Below are experts of layer 8 (counted from 0) of a mixture-of-experts language model. Rows are named router (the router's row for the expert), gate (a neuron's input weights, with its number), up (a neuron's input weights, with its number) and show model dimensions 0-255. Each number is 500 + 40 x the weight over its row's rms, rounded and kept within 0 to 999. Numbers have three digits each.
After each expert's rows: "mostly gets" lists some tokens that are sent to it at least half of the time. This comes from a sample of Wikipedia text that the model never trained on.

# expert 35
router:517456477459482514557478505483506506463461464549541583446555498454525537533532552563487540454509587537516526479464457461538540532526515512498537525498487530516450478436416561478461490474558477513502431483473592455448500544460505437509561510554533497503573437489450509527540459503485529473529508498496538526534478515478545559442522506596480465565447459462472451506565449492508450516514503467499525516474447468537500587520534458456451467478493545578490507531469512464442460556414410437429484448554472506470512469475530445463447520455538475515519612569448519443552494508540518526487560516472431522539479488446559553526508478552466470533562488439537526433517577518525522486482467467422533462482542508484465501513482497489485553512563542505577457477450520505473449514501446
gate0:429497510465513504507520559493539497491498496408529455502458424508398447534460437558492482507504534469505523567499518558492579598485476453475549530497457497432534522429487479485552561513555527462494518454459458488419503504522469421553520547470486456502570494537521459470478490531502506606552502492480504429492472523533505499513508551507528505584534382483556482546453431494544490458558509456484472490498559525463507541468490478417447482461566439534473550538484516519510486510460473554533483446563501519531370524522469442495520518548470452485513559510524469444482498544456500473534487490497539469548515521523394541444476483520540498524498541459494489468515518565497530543461547528429483468567565491494508522511471513528420472419540515467476506511458458503481567567484497
up0:418440485432588541487548545497571509534424529488521502556530465525472444497535460584428506512458464519535472479482514514415554552466532451481524532493492523456571510429504524501517527506519521489460489511502447516489476447497512445530445541482518490458500511556474519465482466476506471625571505516460417528474436520530497499532514449556499471599521469466610467546457437522497489436485517487526469503524539498389506535499524421459441543462554547538454518548572498480478522482519489529494473453492526522568375540503447444503509523457497483517487476493546478483547467483540513477480484437498507491493504501487420500517430483494554441512488547547492493414472508524507429554510578503503468506525544542489468530493459517508437519472529511513410518541454472474496570525420503
mostly gets: " −", " +", "aged", "_{", "9", " £"

# expert 25
router:519453533494512530557508453458444466477452483537510553454558551474549523469556527492464495450498559555539505495479417524551557468552492564495553580466426538594492467464495450518445505470512470577533514493453529494461442582475555483516583497476567594484488529484446516557498537488485534443528526505451518545562421498488505550504544493556461469503460426469500494493584439529506460486518472465484570506508446441534481534550569485471516419477474500478452558591479497486495462537462481454517454454555473462488492526508555467505493518465525405527533526480450505475562468554540469519522504582456507545508456430480482511511449518524507518531541531470489526505522545530504479504492513484454534485438497449473427510537471434435443541478498577515560481442488489449466443504435459
gate0:556487509469531496495509513522502477514456572566520452473587551485492531480545513503496472556566498503456476504547500493465602528471481589444543544515457500506482533485463502486534550538458534526549492512465474427457548475502547538476442470468501509494469545580518464571490421543478451555494507467491438519502485474560487533540481478472477574442504460519562526599495476544474532464440471545497531497510545483524469493516489454546452459551512479545515528514442506459532483494460517502457445477526535476479537500516510509510551480488489464509562484555504483439448492437518411627486425624505542451481462545520492499474487541490393494457500591379459532512423433491491493529481489568447525518425476446469500523504507442585495556486534467510480528483501482454498471509489555
up0:484497525489479495480542489545529461556434554527499462438600570456529482535505543498503460475510482453518468507579475546491584550474464509477528508492486498490456549507465484492570510537423506473548540458416514438454527515481480512524493498542445490483477472504486486534448441537469505550533530478480446505471493497500526471466470470454460556510469434538585536625473455513478549497460520562456521529533466501500541519524521454571452445519548467547478518472467502441526446485479537549504461470502523428487488564533525490476505500520472495463528517562518496432494548430475395623472528593501536462500425527544540485533505549522421490473495592459410564502477447511465516541470518568467510573494513498452491542528500431513527546465488446458458484459479484501552441513450566
mostly gets: " Siege", " country", " family", " village", " city", " town"

# expert 27
router:518528505447501488517462521477494494443446474539527548486537517483554548528553526556517501484544585545548519439494459457481502525548522503516529510500482515537477470487527570462467485469518442501545489454475597463472501529472542420531535528550507536485569500474489515542568422484478509479502515502492529512549505550450572560428505492526445440535440446491478466520561441533482453492549473462502580542442444477523451537544493427434461484502465527581506513522437561503450470581449428477447454459569475496430434476504551485447479525457547492552526575505490517470539460520528529535504521523493432519575430465482520549505496463598436538525563494443530520490541574505526537477480485417413525463460550469426470510541469483462466536488542535517536459445446512476460488508482470
gate0:513447505556492497467509513489420485599483475433374533427467481377517515509479512472461492441473498509522520544460496501530541505517501497512574466518503491547533530475503464536568497453517586466439498459467577506483493588453433575476525541586487474485504523454457431533478531427472564533525513471446482531488490508514503454542484503537521534522502532513533495575462514588474528537515423478519504505484536436494498528505458552474536482528537492562430497563478533502562502529512556457510515544457430535520487524500453474461461464518574483513470538566454505549543468430478494491547566483525478482552474442568492447497521449467439504451478560431453473542515430416464542474475551537458485494529538509510493480444496490525527533465478531446487595503467541525474457510430516
up0:533489500540507494449551541494404496583538475406418474443429502380538587447494501459467472444507482504520487532502522555476493465578495470487567472506480528530493540486492452493584502484484573497443504443455598531510481511496451493486564519538499454451482515490434458517481488427476584550523524494449488492510545507528502423499523493526523519520484483512571483551494451541511507515504479544506462491438570421549496463534509539429487513517496434544399514498470518513522547537479536475508514564492435563473505504510360520462496532547526465529501474542491474565575441489490484489519578488492452503594480491554541481521493450464464463490438501427477425550521485442473512488464503525490476513545535463480482434456583500533496504508501529468490532493480507524483451433479507
mostly gets: " January", "aged", " December", " November", " September", " July"

# expert 39
router:454479542508492420571497493512480454468448528523510592409550523479520518548549561498476560446485561486573519542433473494506530526541530529511527502453491566528430452509490518495528486424541477473559477495444526480502461549485562478526503525562557508468506545504454536536481500409464548495521484563482558520536447578497496507466491519520467440502462453510468511578588463490512516526537497487499525558483499473557450539507511437407450444461493563518441537541460533500427458550463524494456514441545436460477470503443531474469500499505500490590548521511471496489542451543556549552558578559507494512547451469459532521558460440503488567526475496454469491418556509539534527403431453484477541475480499462429495552549494473487522526428519489508562480499479532470446512523530521
gate0:534470492509515483446508496509500478549449548572506560459527497449563532476486518462519515549471515509480446558517435533505481502595528596546561509441483506503480506556469507512537425509482448455447448505492546496529421564497393492492467435554571484559579519543447456503539483509446516458476559529486494503467544554488473537539482493527520560469513564450511513479559499482519542504531495477550497448494450520529534416464561510534548512444531521501538608487468429508504550551523479501552479414444526527545493471529496502540490522419493524472590517468518501486507461549502470498490452483424512505468433525515554469494531494554472489500480530455522607486526461455444547521463561489519500452558526551387454501504498578514518503484483476470433537535543492425512486417516499
up0:524442527496491467439531510535534480533425500546443532508542457471558595509531531463521476522461557513478452541451387508506513490540478530474492498484490474553473539541457529516503420452501489450481460545473551557520465586450434422516465443497580474533567512481464500496496447533473557464511494535470492496523506534515450537504503496512531598494542544427604527501512534516467507481580456508543499470446409484588499480471537458537478508454524539502590562482515481469551507514518512518507508424491527441525479473541545516500498496461479477469551502497528448455497434502505463537550409429458483445486484535554511505478525482569445503539520478488517582474596440476499569514439533491485478452526513569448514451514485542514512530490460538482458457567595516468513551455511451
mostly gets: " William", " David", " Robert", "ko", " James", " George"

# expert 47
router:473481549486502476501540448447502510405433462482530535464502513485521514528521494542441494486569503543551527433446504466527555509522483568529532532467455547550443433451498482516476479497490490506526493473513554501467482519503559471515529549613526538475532464492482507547556457502448516435529567582450454560508484536477578491457505488564418469595481436448501524567487528554433495457474501461466474539435490474487466538534527503475492441450474512589467539534490543484443512517476479474498439502559427434437497428503487483474441516439488486506496490556444539470549479498540527558522530546481436517504438464452547547487465512527470557533600548451508568473529496576506481443483473436439478531496525454449459545566466461489422515513559504543532478482521539529451511489452499
gate0:520470487481471503476525413535562506438525508479519507506481533547530481396545503466427463539533460496499496535517503461556465461524464464524482511457455523536485547444517473548529558542512508521497492447465493523508445554478462464547457497454478472554522421513470454590460469482493588456469514517514531470418485485549493430487530503472529503582511502513532540492500482546459499483582486388480448464432582472449481499543542599410464522441547508481458457534516562573530533502576501478468459463472499518471408514442494524469482549468540494537577455538512475512520462522506485557462488537457500474481496524479507492453582435533481478483509591528477469473524509473519476447480566463456488508419429512526505505464534515449537568593506498476449524494432464480504501558502413
up0:521467539486450512482553441476460526454517449492512533448502520521427510450430537423504480484541452508520498560527479475518501500441468517508492498490422510514499509450482490493501493528544505560496477478475511521514466579468441519604466522497479518501550444468535489572457427500421526473440515537461545498472511469592492415464536505502569519524464516521533514503524486535488544459535482443499494486418584489541481447501539578406448485444508546458428500505481542579554524470484547554440492481428550515405403466431487502514511522488511536530536488506484438498525536498506514525471476476491485450392489537500443547528591475479496453525527566479500471516570487541457525442489524449471495449468424575530534513454544519478561504579536485408508513509446498484492512541444477
mostly gets: " December", " June", " February", " July", " November", " October"

# expert 26
router:472449544459454441551513466437478436424471476536576493488555584511573475551499534558482496462517574528514517451500508447506495545566523510435519535491454510534477504421461531460521500519540428540535431452450563474471440511432508473554499512541495535470515474469459501530509510433471507485597531510485502587493427552453527521399493492580486448529473556452492513499525467562400482483518500452479485523442511447550470563501497509510483513470496494574475526494420525430492485556469481450463493479510501463439474470498546472466442485476571502552524513586527528509500391541510497573554498478501504506516482493441518555578428477534479548534582531506479526493512525526517569469527441491503512466487544489484504577522483495516435498508528529536470475508492508473477421578468476
gate0:599492489498474554455466513488509464461411482504542479563489447501520458476526539480543555507511524463522541486467459523494528465476514499407546421436520451468482512465542498530502505476452478552407450435488495476549417498487524466518569395493519491519529421531530453537548492441493497473536553503491438529476611460507560557497519513532458465563495487411521472502573505579508532543495555478481518413504410450582553581524489536508525492529476546492476522463538529521481519467475494458528589564446562531518438537431495499559486495509435471445428558500507467465443445529506487498548455533486454453502467471488505550521531486455500477506517470506543453534496538506462487458562496518511510512494550454463518589491518478521471488501457485479471475496528534521443579561453541
up0:567511492520513557419517470501512516463511518455557513548473530492532471494533456473507517439470485445475541523545497479577523490471494489412577461439516475506489486434496559529524463509420476512470437472444539495539476487449531455508532438504477463547541463483571526520557442569527465471545466447516513534497483493491471512472532517541495498521454549438503493515497546565420567442547535496488557482514474514555520519533445519555489518500488457612400523418485552485496502541475491491501537568470524407486385566474454518492560480554435475442489563493524493475486439537499518485544511478582472471529514500445469524505450458427560467488535448523476438515606528481506482451521531444565567539498542454434492552533541440506462519517511497520530508500491551514518486536449569
mostly gets: "″", " km", "′", " million", " ft", " mm"

# expert 44
router:514515560471531488581499466510472476498498528555523507464530521492505521540531543500482560419533544499593526527426514492527507507522519499498535570389481489531462478441436559484458505389531493488570475487428493451526449554497541463513493499553507518494561557424525583521494471505457557484481531512495556541582493571451498565463526500502475484543448482454440458557511423535501477498509483467512546505444451490517479465527523423488401454399472547482505477565457557498474485536462512501465479490525400461475501460463464438529518510413483425576488537516518555506549452498560550567493494512480434508512450420493561491553448450532454513547540551486500526507522495549519541502395478478494540509491474467482512543494470470457489563483492530509514473491484499437482454513526481
gate0:500532464542490506505531558523464430542498373557548487456529484572449504462471547477457598516555480453510501554493516411475479569451521498429512533454543455492496520512439551585425523418499512509461509434594476509531470502475466515501497550436510563526529437449538489484447502469594452417477494477498489538478487516481521537468509531498506453470476513500515487495470499539473513450542534474497455456538472496542431470525505543495516503499488503485535457518434564507439547523555442558486518478519516513551490425490441528507519501398612477490453603511494487418513508500547492550470461453534474556467496472502488510506449511424464493530494502446459523522577498491486474510431482525495543528565503461532550527530519503506536539473518469498477479512470496548507518556493364
up0:524517518527498537465490542485396445523456390519459458479559464558429532467480486475448642549544481462521601539466527456551484562502518477405472496510557451506551494525472518492463467397494468510504504462548495485492497527479537565470451542481482545520506517449543512462515489483512452396466549491505471496527517499489578514430546521500521413488519494467551538537403551540443554443480538479497489435522466500501481443477502565478497497485494484500551511520488483474428562515549485525467468478492521499509486496496459527521514491439537499510465594504455477466574515527565479550500396484505462516516454453468502564528448489421471470560500523439459551510546507445473474519506443511525555541494512497525516498487516473526548549482521500542531525467470501490557510535497372
mostly gets: " Kar", " Sam", " Mah", " Sir", " Khan", " Shar"

# expert 30
router:503464544474464441524452467477471462466443468515509514499516518491534560502539574522462586476493553558532544500470460442567520527521560545485564558486456495492455472477438578491470452451516451511559486529474559473525449557462584480530564501526529526489558564413455527528543495461493518469527508506465527503517454535458517524492528517531432420519457480481455455567558485531430456438526468483477517517496473491502469529518564445457444462471451517542478501549407516469440483512483457483420441451546479472440440467451517457444465525492556488570536538530452553472566462497504546520559505535455474545545464429423545543512467469503464516508483528446530561460513539555546511462460486504462541491448529473461504524536466473459460555482535544541520500497470562460438420521445440
gate0:479470517493461473546459361479453510480473457436507587563476454552574494509569561465529496541517480535488528474537464532475470536548491533490600444519454480492570549470514505500542454552484492537518445549530529392511483509431495549543518536509501507522438520539523480486497599499518506528457532538469506511463545471465499458547473520484448456526469531528475540519519537480424464459519492477474491553500512542487487399513438486408528556506447555486519563477500509515596497510542497549459490485548587523467480457462532505437509464474494483508476486436534489475453436394463552466470516451494552447490534497478417497530459497447564473464475420582484487495498550436516474505503548519455452569552583518515534449496543457487523505482527446479525490453521508503501468480538518
up0:514420518492458437509452436554449553498417497413439594516460435473593475532543530480532502542568501579509518551486473607459467477532509497489543505447481475512533482490513522512510458539516487516521495526509503472467487470423444590549528499492486543543442526545521462477494599475513512551463472538519519473532524511512494525527513478467451534451463536534475525560477560449444524535483468436457461560482508560471451409503430480447506497458514599490521535522512486475529503486500484490481472499575590494496489480449519484492505492484465497502497472453505481522458459443493553484516513394492504484430545455468468503502380502470501514487520440584440513502505533427423418509453482514498470593532545471538486486483601488501509473479524502464537496516510525483528453465568510
mostly gets: "----", "ะ", " Hong", " Thor"

# expert 16
router:472450499456463406514426530513525468479497513495506506457523514463525519557497552507473533435536512514520465474456452406551518572544566536445513537502426561515509489477446532491451497480532460548550495481459506439492422503446499472491515510490532583459517526430475502510524507464486524470509483517492557567528418580447481496478524553522488467506477429503476445531546424569509415544574500475484529532511476482475408497522534483446494484426466530559501533537469538449496463554464504432449468501533403468473475460507513500471486542480471496525507506551495564538508481578587522569530517611408441556509512468451519510527479484502452568507526577492526537486486524582529540459448504447487491410459461481518459497518491534455464532522532524505546495518469569497459484569477511
gate0:506463501433464456503420479514434490520501503461532480550572551497495537501418527526539537565566487521460531514524514519404420499475539421532466466544505483470474452481508561461458457514523424591538482474502466545459518570467554516584495490517523468443567546493448502468471519493543531504475482533439617464518450494503528477510416537517523462500497528512543444471460532536453486546565493481435438555562460491477484464499490532547484492511516446466548503584449535482470555553518500526518566482509507514523537508491443515476527431561434610485479501555495533515522476471533484525545559556480464491537449505411411502466577501507458520468508515490517456502460470546446529519525458545465568449496512532523531441465555492538523457535534482483514489487405517535522535489561512
up0:527489540472497452498450406519492540530519509486538408538529544511479548485409557483525523541578526475473526546436502482457486472595530458566516412531472503508458382555534527433488464567459467579574506442496469513459493520465509474568431481556495479454553516501515509449514542539513513481465509552462612471507525509458559484451512577492536485486481560509525476438460551501493495497545528465475450459509542510415541419510503524532520535481463487446489477565494528497499538541466564504534529519570450491518541497509438483516566445547478521505521516513497550469561497475519445493490539513494508501488489431468469531533549512521410529457484571491498432474485435521507479525528476527497611488528521485578505430494553475476496476524565471456478454497438474534580515493537514
mostly gets: " and", " including", " while", " States", " Australian", " Russian"

# expert 1
router:538477483424531501511474502507471490509495507537537515488531564430516558532466487572464511438525512526530531402470488484483545564532579542533554500512433523569486480466438516474434469482488442547585428478456506454520420546492508524502497502509545540473499513507538597484521470491498500500507528524472471550579466505479523488497480571574524434529484522454425428507530489559525419470553447447477515469501478449491437555523565451453423499533455501517422513531513535480414458541430496436442496446571400501513499444446499431461465596462501467512551518474444486429578467519538484542553462527491418494494474509455546536533540523518488543501513525485516531518549528526490533473506503464484577508464516477474492534489502466472498518469535502548534443491444500473423471559488494
gate0:528566541533525475530550446545527481483549514477447516522463556481510514491482483476502483493535449526473492529514551454464493543541556472510545480495470502454513546516557517534470490447512451540620478468478465496476528523529506502564563515530550682448492443519414508490555519548526522469478484543500510560446472467493515516553505491489504522460478541467427524442479503508518475401540525476555493470528489526508500514514528500543471580458416506484519456455544491493442442500452499464442525543559510592453511534486573445478416529604454501474497444480498515378501494500532491514458529488509434453466461461569463467530483506500472533470530538483463508435469436524527500525474499511507492518478494586518482525570534445527538496550588520503557462533485538462472503529404489
up0:511540534501565456525568469565578500481570490444431551512476575497408499452476431476493503468483429563473458515498549465473495491521534493503506465533443519511494565485596473549477467513503485509595506514531475526507532493440478512508498522527543586441484435481495522534556535546580521482489465524525503556468464444501518508543510466509491562487480532485467480407481491552513463434594457457554479502475485498492484506547545532562439562449451506481515465509525496533475463451411496448409554520582545584494578522521563467484461553571517534495442455528512506400504463525520489551515534521490449435474480480617510499474512502508481509485528524462517547485467421545511507520482484492501483580494485567510485501539448444462514510526527501550543472537501495470451551472457530
mostly gets: " Coordinates", ");", " Website", "|---|---|---|", " Votes", " Animali"

# expert 45
router:585448528456478513520530508520490492434449480520518527484550542522558525548492498517455558526522522543547504447518460463562529584552530542439513508482438567546500520413486567478494505486569442511524414464470524454482460472475506472472519536532500553474598475450463539563514493449449551495585502524473490529562461574478526552430522530586501480602497521438487542501497504554397452452499506454447547521455504451534489530485548502522494486507475541566502508516445539459487446534433493508438500480514513440491507487457502475459409490460513459514539571559501496446504457536490560528529533551462468496522519465496512539505471527556523488581571527513521543521567548556520536507504445486482530402491462517521453557551486512492432509487547483566494455485512563498461432521503465
gate0:496450541483471576507500505513381465486530510574517638513515456507500450458542526472439462422510491531427506498490499465481539531483578425503508514490454560507471494525520482489423519521492561459531471457517489477449456542530516481485500485474389499503552508474460450475529489525494501484524544479492459518523475501543460511454553515539530502471470560508532493475479584485480564499410479487479488487447486477593469509508537529472447502531537421541412429470432519538494550467511540544421457571521547492477472560449533492515548575540488549469512511540503494473463539472460558462448503555483561539470574493579482558538504522511431475459558521490562567495453427476538531540547436521530481505520479548544492491463487497538533544527530475491470499489493527509526469460590584
up0:494481571423528453543514558465451479473478482531473566543500498471483515465492458479485466464547551495421472471506533485487513532522474437521515500466515536564408519529466542501466539496439501454555477511539487471444506465466504507500496446480461401480512520513503483454538477556500574449538548494522439466550496508459512604419518507459478590496471475481497466491477459518537508514481470558574533530406518498551477500521586523451431529507507415561437488517485512504493562479487460488483458621493458497506531605552513475522492540533503514488492433542503544543496460474454495456512514527552489580573568538493460481516485557447482498483556472533538568491522468508565550495442421557438518501561484535566502456555522520501516489513536487523473516521490497531583542477605551
mostly gets: " −", " four", " six", " seven", " eight", "′"

# expert 7
router:513427499418515489539490504413527481466496481527506503441486526477603577507584555557499587507512560527487561495502432421468510512535527581455530541489478499472472448447488512488519454474549529543555475489445518533487508524469503486572557541494528571411502477420546528570531546450505552462528501548488461495528446580477559539477492566523446452563433506448418409550532479587480453480539423488524509561451493480529495562520568460468476463490499531498487491500525520514443455538474536496519516500501500449479460526493479495464462481438510442504519547556444554492513447494536537507554494492449488544512407495457544505535480505583467458512521529428501564495489499530563520537515480500453472485452525454476482588530455438470495500456502535532503530478495500475484523557494453
gate0:479510480468550459471497535412564519567463436475447475477468536531520528574464529509531541527467514501508442519535473483512568531525490404497438551432497506444539504601549526497470409493458486474471576549475529531516503409502493478488497566414527530487502497535571576501461461451436551462535539495510548496555510523449446512527552466540487535483462489525522498539445488521449473534534476518499521540529525492457429546616499491467502497538483489492481473501516529542485438509528420460520486454393532580515470516512471401491445483496537478562539481536549432541551549463537452543487445460565448470474419548571456520511508417465531513502468559489499488518529509511498476452534547490425464479482434467505475491549526518463529516565481511475508519477486555472471476469534461
up0:496498500487511484491443484424508607525410535413436418488497472482498559548444475570547460516465509507492511517546512473555517454574495502502463528454494481428502506581516541505502468481456458496476571473427564472530508409438528521504522582474452548471519524523525527514494551465464527429530474527447548538465543514399436562530551544535504464539490536546497451579488519509495494497517483565541534568508501475470450512633530471483525509484504455489469490509509488565440466482489452480509507509472522532498519443491448402541518490541545516545566466559524496526505498488536505527491497486561414459485447553559461493469497499455507500502461538523572480491520587541490526510557501456487502491462444503476500472579473559481515538533465537503458555532489580420436514501502463
mostly gets: " D", " G", " O", " B", " M", " H"

# expert 31
router:455486595485499519531460500437492448440480508504502498473573526472549536502499541489415500489539494556539542439435502468574551572530543523431559554438476470583458474489508490480512445470467478516527494420496525447426441546440544487559512487574577526469583560473456547495538481466528507422536592525501522573513501518491474562506542547547478509509454518502478489480535485527445481448553465505458491513483472433522462550528527500460504480437423526549434548543433566498469497492457485444415502517477444508439470434511504477461450539434577433529539540501458533481512498529471479536534462570478510558546498438475513512522459464530489479540557503456574528493528531503554508432508454463457547497474533472419498495497515407500521504468538515506521495463509492477486476537462491
gate0:521561448497541514518430554483494475495446490602568530512471455636562497489497493485531491544521539440475523516494572522546445492509504477520500432429505520543520520455522477504537542526537458504505449431462490478481567442473475525499491514492495545479540470490602514458490471507477538489495595536461508507447472532583545532492512503552501534514509542520538475603536517481467525429487521493523563517464431489561491515533563507566425509413516496530425566475415483562545473486437451507518509569479463547492485512540485521480540458550537455483469533468514514455526471477496518507564481475457521579494509457516485490505498499460519455429454435526465538514529507540512490547576518517553573540507511484509546503541522413495502477424477456499474426485519386546480539452558507
up0:468567516506523479487424521488474546521507460583488516542522465611531498501496453531511533549492558494527563520461521547539447502489458550508494456510398487624504463483525460489548540491584448508487499489454469475457554496448466566468498488557520529544508415474547468420467500561482496496458530508463407478519478554544483533503487567532503516551529510472515464607548545514541520429510493499544598527505476575526511548481504484579452536463531433535450555537487523480501480415445547527524467555529523509472492507535448516491477516448521479508583528504436568470566544486528533543541484506519501535507500429488463505506520515490505528506499427483436587464466540521529477536528495523511538500470476490539521502529503535507513438437498474505482473497521394611507449493462446
mostly gets: " it", " there", " year", " However", " world", " was"

# expert 11
router:514542554447499523499517501476497438500482493520506545489573515497533516518512512480426559471545499567518505457511464487544567555580592458473519514438458533558436462521450526497471506496568444495571475460472523458498437507440512490512510516511524513425532531492495546508512513511489546493516510540469547509555446533472484546426588515570477479494464460477415420492566449517499472502580512459499521533482483484468386463460528448453472442467434512561438515528522511478459451569446510484423474450517449454519491483502472466456475534435511453509499536481465485528538503543571539549515571506447456484567480530499556502541539440523515527540539541480553568539534491552555540465453413482490534529482488517538428524505497490395468561491513501548572503483471489453481419499465443
gate0:529484532495467556505512520576526506483535486513504540500570453461525469510534523481467530487523462519500499490543517532505516413544478516473517518459489459475434524497467474469490469550497562444545510529489493448551610480485481523493547455479505506599537516465493495472530495503537532497470459451422543538520488473429460486506502431472479491448500503506454484554515406484513478446457503534482437470480476436530540494489535428487541467496439490471559495507482607511443513494471470487442387554476452572493494486490576567437542470501482512529489434495487482493503527524590598485466594497531468479476458546530517510557524470523505514477480578516546475521590484517483479413509525485420524547515570489461474524480427417478537467568507517588494583478443485485561545530544585
up0:529464521448519496436494423540480490568510473524492584546545495420592491514528520498523507493443478501490529478560539521453457443515479525491488509504499522512463482495480376391499526546469518494553523561491482467465630501487517591495538428501493534525537528504470489533522423484484560499518453470414525509482472501476497478525529426552481457430458493494516491541498421489522500492447470554474460505507455463530549483435508468440517474528513461536494495511421530510434506496500477526415421528508536566505491507577587558405494458521529458557539448509550446507494550503529510471481559543565521523478507524492536448499510533452500476485487467461496521524512503533473529403525532486534558532566532523495470493476432483488479489552544470534583564479488439461536480556478588
mostly gets: " as", " became", " including", " include", " called", " ENG"

# expert 3
router:549426468491546479584496465456494509507519477505498493445536545422572551522577525499465532478579537493498547522509444473560501520525550496490504516509488518496413462404489483459468456408508471535519487495511512508499529513515590441556505566489492559450521460505447546473513538467468555414516472465462485485529464548474516466477526472515436451552419537518464529560505478531520478505504446473479554527433478547505462536493547470485483508445459507525474514583492514487445422503457507465430476450472485487440458515449552439449466575500524540540526517546382510448525449566526532543530481485512470554536523428454490526558432477557491492559509590499515510427542564497508512449509431460441504517452523491442512560472512533476472524461546503538490510498500556450451482523484426
gate0:534598501481505507571504458546489467424537468462549471516507539573499512502472569452556502514537557491474441446548499510582506515439550488515541531475510532482407518480516533479431485527518454382508490521485519535520482463557493492498553565413500519472539436521496472493573514425436461427476505549468519506509525585524487561500502502438487474528543568546491465509514489463488517456549530537562510509473542530476447440516511507469390528500456458519497485491505487543531487490506466502468528543546453537492514492503494522519539466545453488554465473472539523419452492505534592570496552490476466553543482430499519461531540484488472423574515426570548486505493498450538416462584510535472501503472482515513467576530526502501533557491572482507478405543410512503462550537494476
up0:494502517534538461506490506497453504460607455486509482434490504555483545476442556444590550517551546466444496514578454579543461468471498458497525543523521580512450503527476558437470485501495514413518474502442493508517562453540526483525532506410460531427487495561402495488560489486495418451498471566468494569509531498497522552532509503437456475554513593590498552518511528492551548515571492497554502475523554523533487432522547475482444503511507516511469528489487494514529441467494496513479484541530442559497502494541498530478498476545488520534465465451513449468472447517530545536508549497443488543498515483499492490453505549483484497594517497572462427584503498497518384447503537603563467472492459531474509562495537465559453504471581474487473457509431462535435542526483530
mostly gets: " re", " Re", " dis", " We", " Bra", " W"

# expert 10
router:548454526443475504534479534486485466451426415503487482457547525462520561510528517563454517435519509500569514431490469468519507525505588537461560502469457504514489445478434549486490466439502444542540434455514579459461487579460550509511528509567560533458589503467518526544553462484438544503501519499463528507555472530501531590388520487556485454538480485441510447525621475521518494466506479454482547457456430463490500561475498449489455468520453535566490504570488519430469503540423478482503505489569452478527486505425494501488480502493517458516518582497482495497576452522526496528482527477516498550562461450453536524519530484533447491582546579496546499466557536526502590453463493451480500509457446464490499557496458469479494524475570546517561492492475571517517450544516503
gate0:468500600511510523484526415538431443558551492517474507565506517427450554487500499518535415444486533475467521430495483477435548529458529440459468542464504495518489559475532547453464524496493461528506467506565468477461482585486507514536453446489482466501439531475538561529489556511488456512504549494406516459457423463512490544374515453497558462507480523530418505521500470502486483466599536481531464460546486532475504496520556495493474520518551473439534523499517539528456467590473432405559482464508481487513554480500514515495436505509514477508500578493479486504549508510480527462523465463455430546550490494583448525457482560520476555459529478478482420606421493483469440392451558467463481509474450530499542506527497542510512499518447551509510456502547526536459465556501488
up0:522518548498503472505522436523445509598574440521506493538487511446423514494497502489537421493515520490484509453482449451454580576457541406492498453514555501489489546469512496495516433465523469466521466581562504517495505593488541538460490454538512421489428519511532547513474522547470436497485504481461548505523511441494468558479512464506542469526502543520384483471519444498557471402522551526515496503565445486476520482488525521506452513538584440485555507473511530547482459562503451471581495486468526461552584479492504455510465520510578466485477552452439525506522502513533488458501495447387398558508526486545404524462480520506468557465488471520484418578420463495492476437479531514504473488525457464516510479479523532554480500524522582536488435566533492498467466519500505
mostly gets: " Authority", " Phyl", " Class"

# expert 19
router:538510466422503492578436491483470474481545480558556533520468518443518534508518489532496545507553530467503522496516444440496489535530475549493525547426527528513495502465496529435468497400570442591555456490500558467500526513474559412511531522531538528454491471495522602509467564535464528429527569529448473512576505538463539538490541595508459438511496435486439469543508456503468444493546428403466552506476433484524457522482547482510515500529463527525484528527505487460376462505499524473452504422526483452499487490462571480465465520451518475513579542511463570455512480477569545565572489512501448524516473435474488529497485449542471491535511565503552501471520530549503478515460446445461500474513518462510422565525533513422470492490552532546556440488478573493477484496482482
gate0:426482453499474441526446553486462571468503470529484562438480533492540486557562558455481494548505448561584449451419500519496503428502492477503471461580442526518518502493449487457532462470571471551454481442479462475484497502502490458439504559449465553433516509438534592497484466573456516441566555522529494505505497494439457537581529555495531527538499481495479529528514510487500429470461516410500477465475513527492524475441489504500451502539416484532536560449541541554552582551541522513545505424480526503516532497470530454468505565453486500462592466495462513450486533483529530482514530536435479559467507430495439494517491484522572455505533523515527543492517473453433472513470434525499485429492538483514455524465486524538470524607473541491474408542542566470499497456460552
up0:502465451538440499494488463481436485506519413590549498425500522461523427490527528552502515510501493480587530434464462564549516483519512411442459474511476465501477478515485489455516493424581528575456516538466465546474494469543568470440550527483521583504545545480493543517494536572456486527511617545546502544429497542503486518540491563518564499437457553492449517441501460502433478434528475450494583469483525526521563473447533505498476476472492435490487518460508502572488516503535538480499458432465478554502531474498562458450526524490489478548501521450424531415518562468589561518542472517525435518466477502486499509441479505555474510486569550498493461487538460439465515500447481492529496440526511484528465580523552519497431483567488581480476477504419535481516542516458527
mostly gets: " Sp", "Ch", " Ph", " Ex", " St", "St"